Experts of a small language model: a variant of SOAP for the experts.
Below are experts of layer 3 (counted from 0) of a mixture-of-experts language model. Rows are named router (the router's row for the expert), up (a neuron's input weights, with its number) and show model dimensions 0-127. Each number is 200 + 40 x the weight over its row's rms, rounded and kept within 0 to 999.
After each expert's rows: a language model's description of what the expert responds to. This comes from a sample of Wikipedia text that the model never trained on.

# expert 14
router,291,200,169,136,243,255,206,217,156,174,200,176,192,223,204,143,157,213,215,181,283,224,195,184,188,291,147,203,166,206,228,129,238,186,189,197,225,219,245,233,185,216,169,227,139,199,235,236,219,181,198,183,239,187,220,180,186,158,197,154,199,184,165,217,214,92,183,203,216,204,215,306,240,155,265,224,206,167,252,203,156,219,208,182,182,207,196,163,171,168,249,107,187,155,246,181,218,209,188,194,367,173,198,196,208,228,296,204,205,184,192,280,247,236,177,173,128,189,202,200,183,215,233,217,123,174,235,150
up3,256,226,122,188,138,228,202,222,207,183,233,198,183,231,220,138,151,258,213,207,199,277,240,191,161,127,200,233,177,198,228,165,178,127,146,185,215,209,174,187,201,169,169,216,208,191,291,246,296,187,174,135,250,215,201,214,232,244,198,238,216,241,221,226,167,212,256,217,226,164,223,205,200,245,243,147,210,179,239,200,216,206,226,279,261,145,186,159,167,217,170,142,232,192,170,197,184,144,230,233,204,249,268,138,272,130,205,128,277,266,133,255,196,145,179,145,201,278,166,202,197,275,235,247,203,196,198,204
up4,181,243,179,138,258,199,199,209,168,239,151,250,199,236,245,258,132,161,154,182,245,270,211,197,141,154,235,244,244,250,206,226,191,207,196,207,203,130,172,175,205,197,234,208,199,183,284,161,207,154,194,190,210,152,176,161,242,119,143,199,206,228,182,173,194,183,214,223,242,186,214,138,238,231,179,174,253,200,187,184,140,180,210,266,198,177,203,168,131,114,180,212,169,212,278,253,174,228,224,155,215,179,307,188,169,219,277,237,228,177,201,234,222,251,97,200,143,247,226,212,315,231,232,191,161,235,154,184
up5,218,251,186,112,208,167,227,227,264,255,198,153,249,178,260,241,211,245,148,194,177,232,225,211,227,205,188,197,119,116,235,189,301,186,248,232,174,163,236,282,179,176,167,178,145,248,118,200,140,165,229,151,182,176,216,274,167,181,238,213,202,160,184,184,220,168,206,220,212,191,188,199,201,164,209,243,112,172,196,221,181,213,204,212,192,186,303,262,180,230,200,164,170,247,208,169,122,203,171,186,174,176,276,206,184,257,148,242,182,136,182,268,207,141,235,205,206,194,215,204,189,145,188,152,177,237,305,219
What it handles: Colons after field names in infoboxes and taxonomy boxes (Kingdom:, County:), list hyphens at line starts, bullets, slashes, and coordinate degree marks.

# expert 6
router,241,169,175,214,201,221,243,194,206,203,203,239,200,204,222,152,202,186,119,211,176,223,181,163,189,224,172,182,181,168,189,195,211,208,141,208,249,197,283,123,161,233,223,197,284,170,160,289,135,197,166,217,187,221,247,252,249,175,174,210,192,212,155,240,286,211,173,105,232,216,239,165,250,196,164,139,200,209,171,211,243,216,102,120,144,188,211,278,185,198,97,208,193,221,203,242,147,221,146,208,185,105,270,146,264,244,147,220,221,191,172,197,182,301,259,216,201,210,199,176,184,212,224,185,215,230,232,213
up3,233,236,172,160,229,202,169,268,160,159,199,118,235,271,132,233,221,247,154,221,211,237,185,167,227,197,199,216,322,176,252,224,205,199,208,140,154,190,241,194,259,235,220,241,228,130,137,171,219,165,219,200,111,228,184,237,174,183,191,128,165,204,200,215,202,208,182,186,126,238,152,191,240,158,146,248,203,190,187,187,190,188,198,193,154,208,227,135,234,204,173,234,207,209,209,211,148,191,250,165,170,139,275,128,205,120,210,206,229,231,143,203,176,142,220,284,206,250,228,186,144,175,201,211,183,210,323,160
up4,182,199,178,165,198,174,245,243,205,177,168,237,201,183,188,176,166,225,141,245,205,223,269,138,182,192,97,277,157,250,173,255,207,151,193,185,173,175,214,260,199,204,195,177,262,248,187,182,159,185,149,236,238,193,180,219,220,142,204,214,200,195,184,200,235,174,198,85,239,128,247,146,197,176,134,235,186,257,195,147,177,258,166,141,226,103,207,187,207,204,215,139,182,260,166,164,276,198,221,237,273,137,211,221,170,225,243,247,269,234,234,207,194,247,209,235,170,244,162,218,245,268,160,134,209,268,181,234
up5,190,190,230,175,206,233,192,225,200,202,191,262,210,231,190,148,198,202,125,219,220,180,130,210,241,229,221,183,135,195,227,138,227,242,216,98,246,208,302,162,225,221,154,203,182,248,246,148,200,216,181,258,183,225,177,198,246,169,174,171,231,284,139,195,196,189,163,131,215,162,238,200,199,195,230,130,159,231,152,173,213,255,168,256,199,164,131,210,188,241,85,251,181,240,163,195,206,256,257,203,188,180,211,165,122,195,268,169,209,234,261,207,195,226,231,190,248,249,161,260,186,223,216,95,252,223,148,209
What it handles: Verbs like is, was, are, were and became in defining or narrative prose, such as This is a list, is a village, plus articles.

# expert 2
router,149,212,196,245,161,176,144,205,227,157,183,165,257,167,221,246,69,148,219,217,172,242,161,280,263,160,259,166,197,206,214,190,126,225,221,132,176,206,86,121,203,169,251,242,200,203,203,139,187,203,169,199,232,145,196,216,243,185,259,220,159,178,269,222,172,255,227,225,222,237,131,195,165,241,196,137,153,178,207,223,220,240,226,198,198,206,167,156,267,183,206,205,216,192,210,228,238,210,233,191,189,378,225,180,177,164,195,200,212,235,212,209,160,177,207,186,224,214,174,217,220,250,222,185,220,234,198,170
up3,167,257,137,208,230,201,140,192,197,232,177,128,150,162,256,229,207,146,189,225,239,287,183,207,225,209,150,172,215,168,210,232,203,230,185,176,202,144,232,260,147,249,195,174,191,202,165,182,99,209,174,202,229,235,202,186,185,179,225,161,152,163,235,214,182,255,143,189,217,238,179,195,227,219,248,228,161,168,188,171,189,172,204,277,166,219,229,174,243,201,334,229,124,141,179,260,209,170,245,237,239,149,104,221,140,253,209,209,217,188,221,181,236,282,151,204,229,173,179,265,192,261,202,194,123,257,258,188
up4,215,286,205,209,172,213,197,191,279,135,157,226,251,153,185,181,124,127,185,232,239,266,173,248,277,227,219,207,185,183,191,202,102,165,270,201,213,270,201,197,192,145,211,273,208,239,206,190,210,210,182,181,157,191,245,284,214,160,269,216,200,195,214,249,229,245,235,237,227,190,194,167,206,177,222,205,211,106,166,237,243,192,215,156,148,181,205,213,229,186,140,185,215,166,169,176,256,253,103,100,210,205,288,200,201,199,224,218,197,213,243,190,224,195,232,192,169,216,142,206,188,212,278,174,228,233,236,109
up5,219,246,211,93,212,196,230,188,156,197,254,201,185,277,228,270,225,190,142,250,211,215,130,180,160,196,266,176,216,220,165,196,215,137,207,218,205,232,144,237,182,193,241,251,157,270,254,168,181,131,243,119,200,214,204,178,139,136,236,192,216,226,193,182,206,189,209,220,230,190,164,157,183,147,206,244,180,184,231,299,176,195,148,204,225,197,201,230,242,179,237,239,189,165,276,272,248,122,231,159,257,186,281,172,173,167,181,220,200,192,254,244,199,198,148,216,187,241,157,223,157,224,133,198,181,284,270,148
What it handles: Final digits of years after 201 or 200 (200'6', 151'5'), plus mid-word pieces (st'aff', app'lications') and Arabic or Bengali byte fragments.

# expert 7
router,131,208,222,243,174,162,137,169,232,163,202,178,268,168,205,228,62,155,201,234,188,245,179,272,256,154,262,178,183,185,200,208,137,229,245,157,161,223,67,133,206,169,243,220,192,242,196,147,166,181,186,209,207,155,182,203,252,175,249,199,146,167,267,223,178,262,215,213,223,229,136,179,154,250,200,156,145,171,194,210,212,192,219,188,201,209,174,150,241,160,221,220,234,187,198,254,243,239,216,200,210,363,205,191,176,143,180,194,212,256,222,238,162,182,206,198,203,197,171,214,211,237,226,159,204,225,198,178
up3,160,132,193,195,123,184,197,198,201,229,160,187,261,178,197,246,217,168,221,200,151,180,200,226,228,236,301,203,220,213,176,222,143,186,228,149,171,225,209,140,200,175,242,241,281,179,277,261,230,226,216,200,196,136,271,266,154,252,249,251,179,158,241,154,239,180,173,230,224,215,170,235,151,192,236,272,206,182,214,169,210,248,181,191,249,214,118,191,177,169,260,212,189,128,247,242,171,238,199,215,190,121,204,162,172,230,192,289,186,219,111,234,220,224,275,171,206,111,190,158,255,206,267,172,207,212,226,222
up4,202,217,220,271,213,199,215,235,221,194,207,149,204,127,183,169,176,161,216,228,168,205,203,206,245,257,160,243,346,193,270,213,200,206,139,204,213,125,166,227,141,201,239,186,197,149,216,176,236,203,194,205,170,211,169,234,179,165,219,158,183,131,170,224,204,260,239,246,221,166,235,167,224,207,216,155,126,166,187,155,219,227,156,265,191,238,188,169,220,225,95,207,202,260,196,141,126,204,163,182,229,236,136,182,236,143,258,278,197,216,141,271,160,221,240,206,240,218,143,240,187,160,213,156,143,257,256,164
up5,226,216,155,147,196,221,214,158,174,184,216,224,205,244,137,182,203,214,220,231,219,299,163,172,206,297,222,211,189,207,147,227,137,91,192,210,186,247,222,272,188,170,242,141,210,240,203,250,208,185,184,166,235,169,136,163,231,184,214,248,276,235,148,227,237,182,283,209,178,235,150,180,164,181,238,210,237,311,176,240,166,206,165,211,178,158,193,214,283,163,215,231,196,214,245,263,254,198,101,195,221,194,206,190,131,260,161,226,147,251,157,241,211,209,269,243,205,200,161,188,220,207,257,201,144,232,214,227
What it handles: Middle pieces of surnames and place names in tables and title headings, as in Hattori, Switzerland, Shasta, plus score and season digits.

# expert 3
router,132,224,223,226,169,169,153,188,236,168,196,144,250,146,204,248,77,170,211,219,173,240,171,273,248,173,270,202,188,214,207,191,120,239,222,146,173,214,103,118,202,147,247,239,185,211,203,139,193,197,162,223,222,169,192,215,240,183,265,205,164,176,266,217,163,253,231,225,219,237,139,188,167,221,194,142,152,187,183,217,232,219,223,215,196,195,154,153,254,182,217,225,223,225,196,241,252,237,233,189,209,365,222,156,176,133,178,198,210,270,218,232,161,164,226,181,217,203,174,211,235,251,217,169,189,228,185,164
up3,184,226,177,196,209,222,197,225,284,256,215,189,146,199,205,247,177,193,206,191,110,200,202,163,202,200,180,181,222,244,231,196,191,185,243,221,178,246,199,166,122,273,178,192,216,163,205,224,226,222,212,237,239,131,173,221,155,96,239,192,184,214,174,261,155,254,265,237,127,148,204,235,272,220,202,206,252,184,225,218,196,206,178,145,119,178,205,170,203,118,175,181,267,168,296,114,171,107,199,172,182,199,183,199,189,185,177,161,198,195,262,219,185,237,295,222,160,102,121,191,233,205,183,179,164,234,180,180
up4,159,243,204,241,182,198,233,226,247,211,161,180,159,265,171,173,191,181,250,232,193,191,227,261,202,208,275,144,151,245,192,228,160,152,178,251,184,261,175,240,204,243,281,190,201,242,210,201,213,195,149,227,290,103,167,154,205,164,305,195,132,222,225,214,260,157,203,191,98,165,175,252,158,261,185,209,215,227,257,212,169,194,148,125,192,254,171,196,241,126,211,171,197,282,184,263,207,112,155,209,180,222,143,223,211,163,184,172,210,159,247,214,195,205,176,227,204,142,172,201,187,219,188,206,213,189,222,125
up5,211,145,137,196,215,225,155,168,188,281,234,234,234,132,178,130,153,195,154,214,196,201,115,237,210,222,156,246,177,174,224,178,199,244,206,129,255,169,237,163,230,227,231,255,184,274,269,216,148,159,204,201,268,153,146,199,226,139,207,257,172,135,253,200,211,201,201,192,267,218,160,141,224,255,255,214,211,158,235,207,199,181,161,238,143,152,174,230,137,170,228,185,210,240,257,222,213,132,174,226,234,159,275,221,207,159,220,167,185,234,165,225,126,211,296,201,169,189,173,202,179,241,210,112,213,242,222,159
What it handles: Opening pieces of proper names and capitalized words, often after a comma or "the", as in Pete, Park, Palestinian, Link.

# expert 11
router,138,223,214,230,157,181,130,194,236,166,205,170,260,150,203,262,71,161,212,221,159,271,188,280,283,148,252,164,186,191,239,182,150,240,208,150,180,225,96,138,199,152,258,218,199,233,207,141,200,198,161,190,223,169,174,208,240,180,246,201,147,184,272,206,177,258,215,224,185,216,153,196,168,244,175,147,167,162,188,228,239,217,217,187,211,185,160,141,258,195,203,200,236,199,193,232,219,220,241,189,209,366,225,178,183,160,169,196,194,249,225,208,147,169,204,182,206,199,181,220,231,260,238,169,193,237,194,181
up3,178,135,197,123,200,226,182,207,215,179,209,179,221,163,214,159,242,144,105,199,209,227,167,281,186,161,269,120,256,179,241,238,200,201,253,246,179,245,250,160,186,152,226,253,215,202,170,208,213,198,145,174,152,168,141,210,222,284,217,175,170,188,196,220,236,181,176,148,172,206,161,235,250,196,235,211,258,242,212,206,162,218,169,227,228,185,211,123,148,162,125,228,230,251,233,161,249,186,287,193,220,160,180,209,180,278,167,210,255,179,251,242,136,209,165,199,277,245,208,197,196,191,223,131,105,220,204,275
up4,197,325,120,227,205,207,224,135,236,173,250,199,118,158,238,135,242,204,155,172,164,221,213,250,216,174,200,210,271,202,160,207,191,182,150,202,241,233,262,162,177,199,270,156,237,310,146,178,201,214,191,218,285,262,232,207,249,213,158,202,212,218,200,161,218,184,241,249,213,217,220,208,194,160,151,184,264,185,222,221,222,201,166,188,187,178,161,265,221,109,233,216,165,158,224,197,172,115,157,207,210,167,173,213,243,119,154,228,145,173,201,221,184,257,271,224,244,186,266,205,222,223,238,177,183,228,247,168
up5,182,172,161,151,201,228,184,132,268,203,220,153,194,163,206,164,164,180,125,202,203,164,139,199,140,147,204,191,241,136,171,236,207,217,245,284,196,250,234,186,197,165,295,170,231,168,187,205,126,174,286,156,198,265,153,185,196,203,166,239,222,180,118,173,236,192,167,228,160,196,155,186,196,220,200,227,114,230,254,222,210,194,246,168,196,199,158,176,209,176,252,144,197,218,232,181,175,218,205,228,232,232,249,209,131,186,240,194,172,188,171,278,220,81,206,257,99,236,159,259,253,200,190,193,218,164,236,153
What it handles: Pieces of band names, song titles and people's names in table cells and lists, such as Random Hand, Alter Bridge, Coetzer.

# expert 4
router,140,216,198,226,154,183,129,177,242,158,189,162,284,179,207,221,79,172,205,225,173,229,179,285,253,165,263,160,190,189,242,216,148,240,220,165,166,235,97,140,196,173,230,231,194,221,226,149,201,210,181,201,213,153,205,182,234,174,249,225,145,175,273,229,176,267,229,206,227,225,142,200,166,261,203,160,147,172,177,222,229,219,218,213,195,197,146,150,251,199,215,224,240,199,223,249,260,237,268,196,208,372,230,172,171,155,185,197,221,268,191,223,150,192,219,202,223,213,193,197,208,249,240,176,204,219,204,198
up3,233,170,176,218,165,134,160,169,179,171,170,232,155,115,153,205,263,139,224,175,192,279,246,216,223,181,218,210,343,192,230,213,166,190,197,187,216,164,178,171,143,199,136,225,206,143,228,183,196,204,200,175,199,236,203,204,140,223,268,178,200,187,173,128,281,134,114,193,230,227,233,232,168,206,289,136,222,157,205,249,191,232,160,198,188,187,220,267,181,194,131,173,241,143,194,246,246,205,164,229,215,254,205,212,116,174,188,207,228,272,166,251,192,203,239,157,211,222,143,218,264,222,170,249,193,201,232,246
up4,267,263,208,187,167,182,198,195,193,223,231,223,142,144,215,173,229,150,135,249,186,215,176,167,134,207,225,170,191,246,201,217,223,185,200,225,205,200,204,220,219,151,202,240,229,159,242,224,175,194,212,197,198,64,126,181,249,207,186,237,167,187,283,251,196,153,178,267,126,156,158,229,275,125,162,178,195,213,232,240,150,206,220,232,209,202,199,187,213,241,245,155,202,229,200,181,311,99,262,229,292,154,253,202,203,157,306,222,171,179,229,219,215,200,209,206,166,162,251,216,146,172,203,212,166,198,176,230
up5,120,223,142,203,204,181,225,157,258,110,234,175,208,261,236,191,187,212,172,174,92,193,172,233,252,158,234,192,197,164,268,121,191,292,232,196,318,252,233,168,214,146,147,171,153,202,213,221,233,177,172,130,169,207,242,148,225,172,157,245,212,183,237,216,159,297,237,252,176,220,206,192,227,170,173,272,161,236,150,239,161,234,181,228,229,226,143,166,197,141,236,287,200,208,246,222,215,221,171,175,158,195,222,223,202,157,167,211,185,229,189,205,188,180,167,188,207,164,186,256,202,264,204,264,158,215,176,194
What it handles: Sentence periods and commas, capital letters inside acronyms (N'A'RA, U'N'ESCO), and byte fragments inside Japanese or Arabic script.

# expert 13
router,161,240,218,197,247,227,143,192,189,182,191,192,181,217,240,236,226,180,141,244,114,113,196,260,177,155,183,229,248,125,209,200,174,242,231,193,182,215,218,281,178,152,233,222,166,174,227,177,184,169,193,218,206,133,135,229,218,228,207,195,196,168,220,226,219,224,269,181,237,162,197,218,187,154,193,210,112,237,185,246,177,194,187,252,101,174,148,155,244,182,175,191,320,216,204,218,220,214,94,227,224,257,208,248,197,152,182,224,229,225,241,209,153,185,226,244,202,148,140,234,150,264,201,193,280,218,117,142
up3,190,280,260,132,207,183,196,182,266,238,222,192,164,240,191,106,157,118,141,194,179,198,216,188,244,193,174,204,245,142,226,215,194,223,187,220,223,252,207,243,154,292,170,235,187,287,202,188,216,115,160,257,128,288,256,236,197,226,217,178,260,250,173,216,203,210,277,156,171,139,144,262,188,162,116,199,200,208,169,142,193,207,201,161,227,162,251,191,249,196,207,131,192,221,205,190,198,173,247,172,159,217,167,217,190,138,139,229,159,263,214,192,129,204,183,204,229,179,184,207,232,224,198,244,256,229,163,178
up4,226,198,164,220,195,235,180,184,173,220,173,166,217,263,240,239,233,182,151,174,192,146,221,241,193,217,129,218,277,190,229,155,216,238,214,208,128,198,239,208,248,208,183,215,199,225,127,166,211,209,281,134,238,131,138,204,212,204,307,186,160,186,189,281,156,182,256,165,228,141,253,196,133,179,121,158,233,130,177,220,171,113,204,176,104,172,178,213,201,195,182,191,209,138,135,130,191,246,179,221,210,223,239,183,209,167,146,193,183,171,273,200,214,172,152,157,155,249,151,223,218,213,202,218,202,296,207,227
up5,178,222,170,297,151,255,256,207,128,138,190,268,243,119,155,256,251,194,148,236,184,260,250,115,165,161,189,196,217,154,256,205,219,188,183,147,200,253,222,185,176,183,272,189,129,207,223,132,256,221,214,175,230,122,226,205,170,172,253,200,227,191,245,170,138,199,149,175,201,227,231,205,220,229,159,237,169,251,123,185,273,227,229,224,201,160,118,186,263,238,140,199,234,212,185,150,217,216,157,234,179,203,247,199,178,220,249,196,227,217,219,211,186,198,225,243,186,214,125,191,211,193,188,213,271,228,122,233
What it handles: First letter pieces of common nouns and adjectives after the, a, his or and, as in races, routes, clients, trim.

# expert 10
router,132,211,212,246,161,167,125,192,232,151,192,155,250,180,199,250,81,163,192,222,169,233,177,274,257,173,248,179,166,206,237,209,126,234,197,138,176,202,93,134,181,164,224,226,200,207,209,141,189,200,160,204,215,142,189,213,242,186,254,228,156,171,263,213,163,266,206,215,216,241,131,192,159,259,203,152,135,182,184,197,223,223,241,195,206,179,146,146,248,176,190,203,239,196,225,234,233,223,242,191,205,362,229,175,170,139,196,217,222,252,231,219,141,176,204,175,223,210,173,192,207,250,229,150,194,216,197,181
up3,179,231,182,246,189,171,214,217,171,97,207,185,103,125,201,241,253,244,154,174,240,216,190,196,251,167,187,124,198,156,217,143,131,175,180,253,213,266,140,205,156,233,190,159,179,237,225,249,215,271,196,191,189,186,202,245,232,176,195,171,180,147,284,220,116,193,135,194,161,200,187,217,203,245,202,200,216,171,209,286,240,144,223,139,213,182,188,226,119,205,265,200,243,235,182,233,161,175,253,165,178,210,225,179,224,214,154,168,142,222,246,204,137,182,286,273,207,194,142,256,191,192,177,267,234,183,167,181
up4,146,280,246,161,225,178,169,202,244,223,290,180,277,234,191,203,270,156,161,162,218,228,130,208,226,156,212,211,126,198,193,199,157,211,181,194,136,172,224,205,182,217,211,197,232,189,180,149,204,172,241,283,180,223,200,222,180,183,292,256,115,207,188,233,239,152,211,142,173,169,132,201,233,246,216,210,188,217,124,267,107,273,196,268,205,178,252,160,245,199,196,211,232,147,179,202,226,176,198,215,255,240,220,211,124,224,182,180,205,183,109,206,243,167,153,232,218,147,234,160,246,177,253,152,187,242,194,166
up5,158,226,170,203,256,257,180,165,197,214,253,193,185,196,206,232,195,225,181,224,240,166,255,197,182,116,255,166,182,136,184,121,179,279,180,177,197,233,195,150,218,136,212,157,283,232,159,212,151,178,247,265,146,222,214,295,279,229,202,208,189,228,305,196,208,222,141,196,260,191,207,215,210,213,195,216,137,184,198,249,210,264,239,218,218,256,178,158,192,202,257,168,298,201,234,201,152,232,177,195,188,217,168,272,159,201,130,228,152,161,186,143,156,192,164,133,121,234,205,271,221,202,173,169,231,191,216,198
What it handles: First pieces of capitalized names or words after the or in, such as Big Daddy, Great, single letters G, B, N, plus ren, over.

# expert 12
router,136,219,231,233,167,170,138,184,239,154,194,165,252,147,209,241,78,167,213,234,158,248,182,265,264,165,255,176,185,206,214,185,127,262,198,142,195,204,65,154,197,164,232,227,202,213,227,160,188,211,187,225,225,161,189,222,238,184,256,215,179,185,281,224,190,266,221,212,213,226,145,215,169,256,189,133,124,160,179,214,234,209,236,204,197,200,154,168,254,183,216,243,247,202,216,254,230,238,244,178,224,357,241,187,184,146,215,186,218,241,215,212,165,176,229,196,212,206,186,199,207,249,231,154,206,222,192,182
up3,117,209,149,190,232,126,113,268,280,196,214,137,197,228,154,215,148,209,227,230,171,210,227,202,137,227,223,190,235,218,209,146,267,128,201,149,207,250,217,174,135,281,190,291,91,236,218,198,222,200,197,292,230,203,205,171,225,257,205,212,221,169,231,247,227,218,177,111,243,236,181,213,136,253,192,214,187,202,166,215,174,190,163,168,247,174,201,166,189,150,171,234,178,218,231,176,197,187,124,180,219,254,216,224,198,188,204,191,194,158,215,212,149,230,145,174,146,121,182,178,115,215,191,148,177,228,168,213
up4,161,129,177,219,213,154,219,186,162,203,190,174,167,176,206,211,259,224,236,172,259,176,235,268,159,206,204,145,218,260,185,148,262,178,195,140,309,257,233,176,198,179,201,202,133,267,218,217,163,261,232,200,260,218,204,238,182,190,184,200,175,183,256,278,135,193,159,242,255,181,179,253,192,241,271,189,252,164,147,212,151,194,202,145,145,194,245,266,229,140,144,125,192,224,221,174,161,209,206,164,163,148,206,194,291,157,187,233,188,229,241,217,161,228,283,259,173,222,196,185,137,186,174,197,229,131,205,169
up5,169,239,224,238,242,212,203,184,238,182,150,275,248,110,230,231,260,229,185,156,204,169,185,234,229,237,216,243,184,266,199,152,124,185,223,175,217,219,179,99,148,188,108,265,216,224,183,159,185,177,236,234,205,184,177,232,252,210,198,229,145,114,202,208,157,144,220,169,189,231,193,216,144,185,244,253,214,164,156,226,170,172,169,230,167,258,223,279,183,223,137,195,200,93,134,206,174,239,246,166,203,168,202,94,177,202,195,198,151,216,234,187,181,204,173,200,151,221,234,234,234,226,268,184,250,148,257,226
What it handles: The words and, for, on, of, against in running prose, and the blank space before numbers in table cells, as in |' '13.1.

# expert 8
router,132,218,217,222,166,172,139,192,221,149,208,169,258,137,208,254,85,164,202,229,164,239,195,281,263,152,254,175,209,212,211,201,147,224,214,143,175,240,86,139,192,158,252,225,201,221,202,130,182,191,173,216,233,168,205,205,243,175,258,192,154,195,273,195,162,274,217,194,232,227,126,198,144,259,196,133,154,176,180,232,230,214,206,203,209,200,181,156,258,165,218,203,242,179,222,231,247,221,215,182,209,375,202,173,171,167,169,216,225,244,207,220,157,182,203,177,217,195,195,192,211,244,228,172,214,232,201,186
up3,196,265,257,182,247,198,236,189,191,259,165,218,244,176,216,234,281,200,248,156,169,284,225,211,183,223,261,163,175,218,111,205,132,187,217,162,232,151,217,279,221,282,243,276,181,199,238,187,162,221,143,183,265,220,160,188,194,168,178,166,190,155,168,202,186,135,128,236,255,173,172,199,217,216,280,131,227,155,202,195,159,159,128,195,171,155,252,198,154,149,163,204,136,193,150,213,242,258,223,172,202,220,223,221,300,236,234,190,133,230,204,182,130,209,213,176,149,230,234,178,212,203,196,183,218,205,266,205
up4,281,240,134,184,224,155,137,193,289,168,232,227,200,221,229,241,181,191,229,290,205,152,212,185,157,196,159,196,161,85,174,154,144,188,232,141,196,228,199,225,151,112,181,252,226,219,165,211,197,172,273,203,192,95,143,248,236,185,219,216,134,212,253,217,217,231,168,191,240,236,174,167,217,208,187,201,267,153,193,205,171,213,225,236,247,158,250,165,212,168,213,187,128,195,275,209,157,268,149,241,198,174,246,213,214,215,229,193,190,188,148,181,197,258,247,235,200,175,181,164,213,290,180,188,218,207,267,248
up5,192,174,224,156,210,170,219,225,215,147,135,169,205,171,199,222,176,269,196,284,150,302,144,147,148,190,208,191,168,199,191,245,206,212,278,195,137,210,219,199,162,311,187,181,183,173,237,230,172,191,236,156,185,145,181,247,162,155,226,296,253,198,238,188,214,236,167,167,231,184,133,214,206,190,188,183,119,229,280,186,199,235,207,235,249,163,121,228,163,104,194,240,181,199,240,211,159,212,206,162,202,145,227,208,113,234,290,146,218,220,228,219,179,211,238,190,198,217,150,212,161,166,212,200,284,221,222,217
What it handles: Pieces of personal names, first pieces of years (202, 187), and institution words such as University, Minister, Film, in biographical text.

# expert 9
router,138,201,208,215,172,172,136,172,214,175,199,167,272,156,199,236,89,176,209,225,172,226,188,258,278,159,274,156,205,196,228,202,136,244,209,156,175,202,77,149,209,159,254,232,199,209,225,153,200,211,155,210,216,149,181,199,238,163,259,214,176,178,273,230,197,266,226,223,212,218,139,209,173,249,199,131,148,161,185,225,226,195,236,213,184,181,158,145,271,188,222,208,239,216,205,251,238,225,248,206,218,363,231,183,172,144,192,185,238,252,229,215,154,173,226,204,227,213,178,210,218,253,217,170,196,252,212,197
up3,206,231,100,175,202,107,204,202,229,185,216,228,109,158,178,107,232,206,121,236,192,214,191,194,226,188,211,178,128,192,222,172,185,259,127,176,236,226,206,111,232,167,190,267,216,228,229,225,177,105,142,160,238,210,112,206,197,139,270,227,187,173,211,208,231,150,234,192,233,148,152,167,226,179,188,173,127,179,221,264,156,252,193,177,191,175,182,191,191,179,231,211,149,195,185,210,235,158,242,112,248,212,213,208,170,208,206,266,214,236,221,294,269,145,201,235,186,232,177,236,205,198,227,223,184,226,246,218
up4,218,218,206,181,311,238,189,151,236,257,174,136,259,141,164,170,169,186,148,266,149,165,228,190,167,199,214,157,256,152,171,194,202,110,211,169,166,242,173,234,141,245,174,144,293,158,218,192,179,191,252,186,210,168,222,240,165,185,209,143,188,140,217,211,184,176,157,170,264,318,200,192,186,224,173,195,256,130,174,245,191,190,114,168,207,243,164,171,272,193,257,153,217,173,186,195,184,173,201,221,230,187,211,139,255,180,221,139,234,253,202,180,185,246,234,275,187,252,218,202,152,203,187,203,231,159,153,227
up5,211,193,193,226,251,212,196,212,170,234,215,133,318,160,177,134,255,162,189,217,126,189,182,178,170,205,253,180,232,195,112,230,158,209,233,229,221,208,171,178,142,245,168,185,227,200,212,271,170,233,131,222,234,187,215,148,192,123,249,140,201,116,109,247,155,244,220,201,179,178,231,225,202,231,220,228,275,174,161,244,151,201,151,249,188,155,101,200,202,211,193,175,207,226,236,229,143,137,164,163,236,228,206,236,254,186,208,218,188,190,181,221,193,268,243,95,145,186,166,157,182,183,200,170,230,215,252,167
What it handles: Stem pieces after an initial letter, as in renovation, renew, expert, plus dashes in score lists and "and" or "for" in lists.